Weights of a small mixture-of-experts language model, trained from scratch on English Wikipedia: 55.3M parameters, 222M tokens.
Below are experts of layer 5 (counted from 0) of a mixture-of-experts language model. Rows are named router (the router's row for the expert), gate (a neuron's input weights, with its number), up (a neuron's input weights, with its number) and show model dimensions 128-191. Each number is 500 + 50 x the weight over its row's rms, rounded and kept within 0 to 999. Numbers have three digits each.
Before each expert's rows: "mostly gets" lists some tokens that are sent to it at least half of the time; "gets" lists some tokens that make up at least twice as much of what it gets as of all text. This comes from a sample of Wikipedia text that the model never trained on. Tokens count by the router's weight.

# expert 1
mostly gets: " to", " for", " and", " from", " with", " by"
gets: " of", " and", " in", " to", "-", " for"
router:389570476466460431450414485520525569392457526457471548489527534564470498464488538548444505485549457481494491460560541573574526566623502408578595489582420543556506478495479501478520490521509451
gate0:530481434481474546489529454489540458505466517411542513531486569566521538584482492469526556513445490364573430460374494589504433419576436496455465406449498542499528482507582489466453512430470519
up0:505480520449500527508526454487519467515498545412525555479542617578533605586525522500519557515450450392457494473416516620482489495569503511436419413443457433495496477535586513477469510460497507
gate1:539525496555472499546498553540503515495501457521481526453538545494498493471403541486549416475501516537534537455439584531446526494550502516528538533552450503529458523493475528418529468527578599
up1:473431458449474520557361552600527452505492486420502427427509524362528425454512543462585473592528470470543499513428507462601499521463543587521513502504553413508524473577493485545483451483519486
gate2:545493478508497521378489451528480477473585529608490599487451540451496489522394483529530509522525602412561492524547478428553464506447527443457391476442456550417606449426491477526517543499494595
up2:437544497532462397607514526485537503484405503459501431508566578536486518453581493487568507442479419599499473509463484509471522497470488551563551534494554490535359525547549492499485460507488448
gate3:485390508423456491505527549526497448510470490537515508482499547504484483589435405492482438523507469560537551517499436514468451508491492467441471504494472430503497439623507487582473506532469574
up3:497524484517522451538552507517519464448489485449499462512498479538534563535435573427486558451464506455459478487479522425522551503512432495551569478511457545523511565409463491440513467522472531
gate4:431453567596396605551509456567527443446507407520557594557617529503470525558502410435493546490552495459530539570480388470528440478507428476561465468425604561537479551481497554441508492491409483
up4:431447436388499493535529552467575474445430551460499472513528537510442476454584476535530465474504525472517489500457543488531473500532486440655574539611434585560477424494480520606556561474480502
gate5:524563540477480443503586507478460466491564548473457499551488509443487562540402505620498485509512561456588419555461514487619548453496510441492522481480519512434479426532483501549414534429471549
up5:491466473471500537519459476521596529500458479539508515456503500570524460496569510508562516501493425518423499491434467480480515476526513465487507496519475501585549542528514510397537520578525436
gate6:562483574551506472553509462425455512531488479511508569398491514623500488526611488524447462449456452476505405460488462423525445483528450464480472467525463443496477503517503503482354475544477493
up6:530525520477480516500608497462495473504438536481503489419460480577495502539566475599487510469482457507516489514468476389530498491526429539449533469474475479485467502540459450498320455523479515
gate7:474512571431503521530469537594529556482512460440523503393485474522459499479535436449447510575507517477516560487394453506494500505466485541574489583594515483465450490468619459438414426541561476
up7:495398528565472555473470479456552482529516565491523429637498567493521508549477640453449477464507509446455467405493483452450514443454528461493487525474471504472467478484501475516551585525450551
gate8:515410450425570570450555412463569554570546455557486469568367430477507500511465513490532447476492508495580475391484464456506460373417582488521648512478454457475419491529494497498505484494502543
up8:509485422473621616468503440500525501559533448567518425523426462424541485434486516544487503519495534469575485456457458468489485473382476397469608500435418462515444489527491446543509459374474541
gate9:518488510532541482372572597415524492458482470494494545507549582434530448541522468481371573479529528536516514458457469430459470526516530539519588443535520522550502492581498538421533525615448449
up9:526475481523483531384513550447530485401495466529524490532539620467525509585505472481409537484501599521564532505486531456528563527536510517477569415516549527546511522553450513404554543579452473
gate10:509507583499536420486435493467462443464639434565504558607612532563455604521460502476465532505469451521566457523435482564508653558549585443526525515471440558532451521473471463513543499473556492
up10:467561483474479620459489483529515524488390554487551390471476501447527418531487458536511448518523534515502526470525532473420476453427424578440514466507570466523490457505531481477467490491449538
gate11:528554561382470486530625493405532566533551520550485450510634544534534540433531439514516552524459445497461438540504527542472499526541427498485449519390493466465526492465463501526487525496441460
up11:477528465497550488533533534538554462453447503487529562446511532537539465435463482507524531497376477544471551518556493478422488469557669441493454517511464470554447494526519547474445512506563442
gate12:514402545514451447566406581428531479484551517523517416526354549528512493549526456456578451552420524555380478538449498546496508494498487522467498496508490546576483523546461549511468559471546451
up12:500456503559398483559465582522473527482546525452481439506416509532407472511568510508561528517463535484441474540479518524485448490460455561584468552528528560493374552495440507546553503470427507
gate13:506487426541427548511443458503590485525533510510483509485503448527480578459451456599455515537473661494522423423468473505522534361427639464390469552480510534455529513574506511530525592483508462
up13:476507544543563396504513412537472480432485473506488485459550481534561499510413563507486487491433507554517517483524460534575500535524555447605455473350532461520545444599640587492484533506481542
gate14:517483429435497497547601485441429487509585570478441494555511582589532598501419481513465439493478454591357531545479502508477508577400483481470500477469495453446413514489525532487430608460504525
up14:538484620553621559457502465624446478484403493523462534551506500404493466477520540550481490489501583522508559475426573486496419480483519425517510526496453495528577476502554472477580459556599620

# expert 3
mostly gets: " a", " the", " is", " was", " The", "'s"
gets: " the", " a", " was", " is", " The", " his"
router:503561412417461439433541541534508432546489527453447555511472490576537546571522530424509515465542501471437494477555436555575391521457417547573474492561504470555458435446457552441437524594494453
gate0:541500497397480535510545411542513499508501508570535514589525458527428574500471442545564488442559557503576409504471580411484501540472526481501485501520498628509488573555548529525496470468592477
up0:610550463543572529533479548520486502559429613450451460550537433517435442482513458526568593478557514459486530518492547408483529418511485463552520461417536518536561513462522474479492512554524539
gate1:407512488452477471561561475617474479500490494532402500472547446438530560556482458416470516489461523454526484567468485506530578508512458461570401540563453466518530475513551436411507501469583512
up1:594448472574591511473434569477467514507516505500584440554461512541485467436542549548489520519591524581477486489484423497388521448486504541382606508474586464501546558524511493575551488503509528
gate2:607510481590527519493540461438451509566424481475429486581552504478489449457562512460518506553523493545491575497541587485539566478516534470430449457505604476552579444469504516513445488504476445
up2:526527530545476576443505425458459500496396444574501450582536526514441436485595492449549460468446552486550483435431483524591544471506520526601415532543504495490510441525496492454482450532519519
gate3:562582444503501560502519551579459478620469575550462542360492413512480496508485437556476493485678557519458524556494502447497534468502560423547501450455531550525474494482541462501498470541473554
up3:490498485495496472502381502488563430507496483487573373560608504527447488480586563471598475524398474404491430535394510409502481478501460536413561511511461464465483481498506502489488551431436431
gate4:484529460536469467461552506553543490472553521537572506545507489507544624464543472540576464516477522511448550466518476431517512484481458513502515595565508500514432532473425429472549444545564474
up4:529516453524526474459477506459540510558505550564486536482517448462571571527510450507502545487567475568539418562568482543535574501528540412502534501474504506570522491579468532572520523377458588
gate5:548477487488528520417560479480442569449486536571407447521576500394471583493464611449510540543431503456639395534494540527531534449494468522524497492532493480557532495483486509547625570529424510
up5:534482463520467495459471534436583499460644516506630396571495517410502494559583492486569479447454536512505553445514509467449360530546507533468517457500520566420466520514492574504513554547498552
gate6:431432482486498463537508466539487525501486487478539528405403526467499491480578552475411526488587416439558546472494454446408470455437477539471557498458467460508487454456561487427531363584629493
up6:440440471484469522458544549482554472434534505519543550558531522480489564469523519463484505538604563543629564491428498493524441485508456537496478473567441506511517486427590517490538520451521403
gate7:480527504539499479508520480415528457499484503535525559460574528517571562498466437493515582486548490467380532547575474581539409421514504491485396476409427470489571504436449498466415639426524503
up7:530519488460544580485480517559457572499485486477459457523487421479432446562475579515443435522428492491568494474424485410415582553455552493449578522537504522511452461519536506519573367599523517
gate8:463511523494517429478490477487550512517539540533553472456432528525511503514465544372574493536477612530520513499457576484475532555554481395459481529488520440599485483544446487524544611522438522
up8:461501432512494507539515559528522493439581540443552513499482516476500524545523533476416481510465412537527444544530543520501466516538553521537478479489471583571541535478553510547527461535439600
gate9:553465543500511410506457451595444491590593495464409490343557552444457465491486596534538478459498508542597534427457513459357412496494596491539547583527546586441460480528571529437567466516557483
up9:503511567448568473483476504485498487543488458507457492537439476580513495557494458497533570512460466530568502385524494547551470445408533499480524559515493483503477486447529619474485522430486504
gate10:484498525484455485448557512365489526483384461474515463532473508456523541395570520522472545590454415499378541502543499484509495462542601491468447507546396434652541522556505473507540542560556386
up10:509512531478543628463493457508521491433630610495494461489498555501483496503400537534505528491554594494547524492524503567514579467556498502487529574442555523420427460401500550548499493456407556
gate11:608545505525575540514507535492415474523559466510571498393479511488492468464551489528464452466551497616551538516402561568510533564546527500486548506530564529475472422607487587499550431494554469
up11:577536521494531545512434551533437510538550483537563515406472574463482417506538424427485490425575484496547527456407554547465476560497565505538499531516569525489468515605462610497509423539576480
gate12:476497501428568477511482448385423562452466462456603456441479577470464542470454534507461450508376522517448488513519411485459482412509442489460643452452499547416501532534500403414508569487553566
up12:381554475544569403483426424498552440484446436506552505451551463497477494492516506503516470514490494639490469537517495500567543488517444532450516403457505525507491455500483423557436617466526543
gate13:498473498439537592538540504482441529606486520548466506531445500581598538461503397445487599488463526459496459530460514495525463534435498401542473460573472451439484506542570460609482485539499529
up13:563503453487423586493484490512466584513500489499498483518437540487554560519514425463580519499498413496519449460520507468500419531544396450557499442496482639565457484449386466497490557401467357
gate14:484574464560573428491500471443528529526493461484501475587420545491488531464504424528518517427478533478469474511445432457565538529495431442492422538453459554435618519547500436462500463474452477
up14:545450541464446552577472518513512600479523549500586546434527480593501497510595528551541530528531348504538488519494567498480437495452457489502582521491552631486356514395545461473543574594498518

# expert 0
mostly gets: "\n", " |\n", " (", ".\n\n", ")\n", " \""
gets: "\n", " (", " |\n", ".\n\n", " \"", "\n\n"
router:549519531454506637490446360509445356589469514486472543547455473560466554469528541570545462473543523489518550628523475538505534342453576432444480489438518488362461426428500430479439538474479468
gate0:439488534534426536539403536566529503478557518598532518402502505411427509544518446508540488490464578452525455546490491547547478574510500454553441499545467477461514472592481610456456376522474524
up0:488538499485514466363558483527444576499453482475482499531423459445511465423514567479485534534439490500449497473515494450445575466502508592474502526505467503515406582534536552436626529425514541
gate1:544597436487408397525343479519488509501448471492515566572456577470574493528472490374502460468565421456415420495492548438558549474521494409440514464553491477523461535508513569585483571536421489
up1:524520502445496509516471525536521508537656480544494503506478503478492453554569499536544495463540536442565487477517515453537567585541557410520580496418550445472531536474512524462616553520521452
gate2:467552413506496501469511522514467517535514557462463542582478552513476519447551375465461471457560435446459580451555481464498483441563566482517449537636542451433529583522518615510496483517488459
up2:495458528487507513582484483497502483492569472496561414455530471531541491494494565529580530562406550524555439577501500567558499580403420495480548464406437560584478395531431446486462492473536506
gate3:483545503541484539460472498409440495476584467497514505473451590504535557530499502465564507522363447421540500472557436496531422545541496481564444419467517529497508490550484436505577447526540446
up3:513571548546444537456486488455457534502586497487553500488463537520534531513473525484499533525470469415580500481487435468500414521549503494590487491457504545479500529499538471503526479534496432
gate4:469467424546490524440523405381516469502437517534522520543528653466514543524417492559491434416416492508515512435518550424497497440559473528537476522491594458487441491439490540493479554485511539
up4:463476391540455475443521394436566492549450510522497509485492586517524557456470515505511461432397475506588542438479541456518498437567425472571517452494579470502425520408484565479512496453549513
gate5:507485538484449554476567458507488455477493541522483538515503460468478508546470506544490516517490487528545532544493581404487481457515426316468480439571483463489455434467587497506564561538546548
up5:496439519468451546450635442534488387543483487609461570523538454520487480531489516533509504518529422504507527529476487410466487522570479359498494546386537468422462523543554466445581532544478533
gate6:562461400507501521472494519467502561510366463486495462484390553490457477571497442437490479529501484488477531508463528507445426529547361551515541640438498409517506448551444532507572459478548547
up6:462517490527499548530507580521459497455570523533566441546388488462453469551469538511544553505521540528459538452482505412551494512430552481475504453468521455499512541538442440509468547477478519
gate7:506515548586448493413475439520487465531480550570517556530531551431587444467536476545497526512549503478457378514507547565589579464472442524583453577483541489493508522518559490491588453462429484
up7:501483502557456469390477476534494477521460482542537558501536509426582404423525480537527499507541554520466466480493559514566573426457462505568464544457566489505510477513557508485569537502479436
gate8:509577532553514514533457452391457554534453458533468443568494525425582498539521421525571436533559560463443455530437533456390424469466576452464498474477451445573527526553472455518552423485493450
up8:527504454504522504493512533570554529410512485558436510343605441535481505568502510494451438360510474497501483518522502522502475554405479585496476516578547482444483403446469490487529514528427695
gate9:611547468468455530483490559498524516480551458532513502492549465439403514486413384530506487451513579427469500421480482563430558554511593556539495482463574471408522348471479569492555599471461484
up9:467554546531534484570510483412498555517469502415545448529435516577564479501527603454554554508472508548444405559505536474607450509444417549499564500528478500499481568543508533539451431486555464
gate10:525402536495488428518454523505538561407540483537424458417521486518486566493510474494500551603447534461461594527474452461548514453488580473556485490454520509464435513495494494473465383479480487
up10:567570425498496494458645476440448424506445465454499526520533462566546612490556496519532455442485499412579472511514533454508470594523461509457524587509465577493494515476481485525575518623481561
gate11:556544475420533502524491469519427436470459536469465481482618437438413446529511484487446379588531575496522462524489540529467505471563580437513451505510467462520521502475514494545537541536514470
up11:560567494433526502556483499460423460514509498463480502495519473486414417569526491529473389498529621512550426473529503524419488453526611402513433510572536475496493492489506484552565590510490565
gate12:549459567431480419454590548516463469493458539509538497509581629455439550549557501489476453548524583501393470467453488492490461463446517487438480560521508496545568549504432464444549445504502523
up12:593440490502547531473461430505501465518527496552492544530572535465489521465567492458517554546450393505451507505431559557504467524473565480461449489499460474528479601502511424445530454510555519
gate13:548579484447513534526601529439499436484508440537465452503583524565534535533471595501510575441376404456525435516517480505386637531463544578587552531472485576435492518479519500474481643513481480
up13:437429466529481392494430494545506523568482577465543510534407431487474431449529481474460459484552581561498512496500524442599400440500482495455496422500511449512488472520444504552531355470512496
gate14:428508522558602512475473466446525443425468527521563472434563407524516500533480508450558651537527456493488554485479448548457454537547567539434565502436531519561435553484488519454518497566560543
up14:418518439473496555400507524508486470474468523539636565467496467491538428460476507486543620487554422516493495411415492516475466522470542456455488469484519503492513424491462456485554514597465436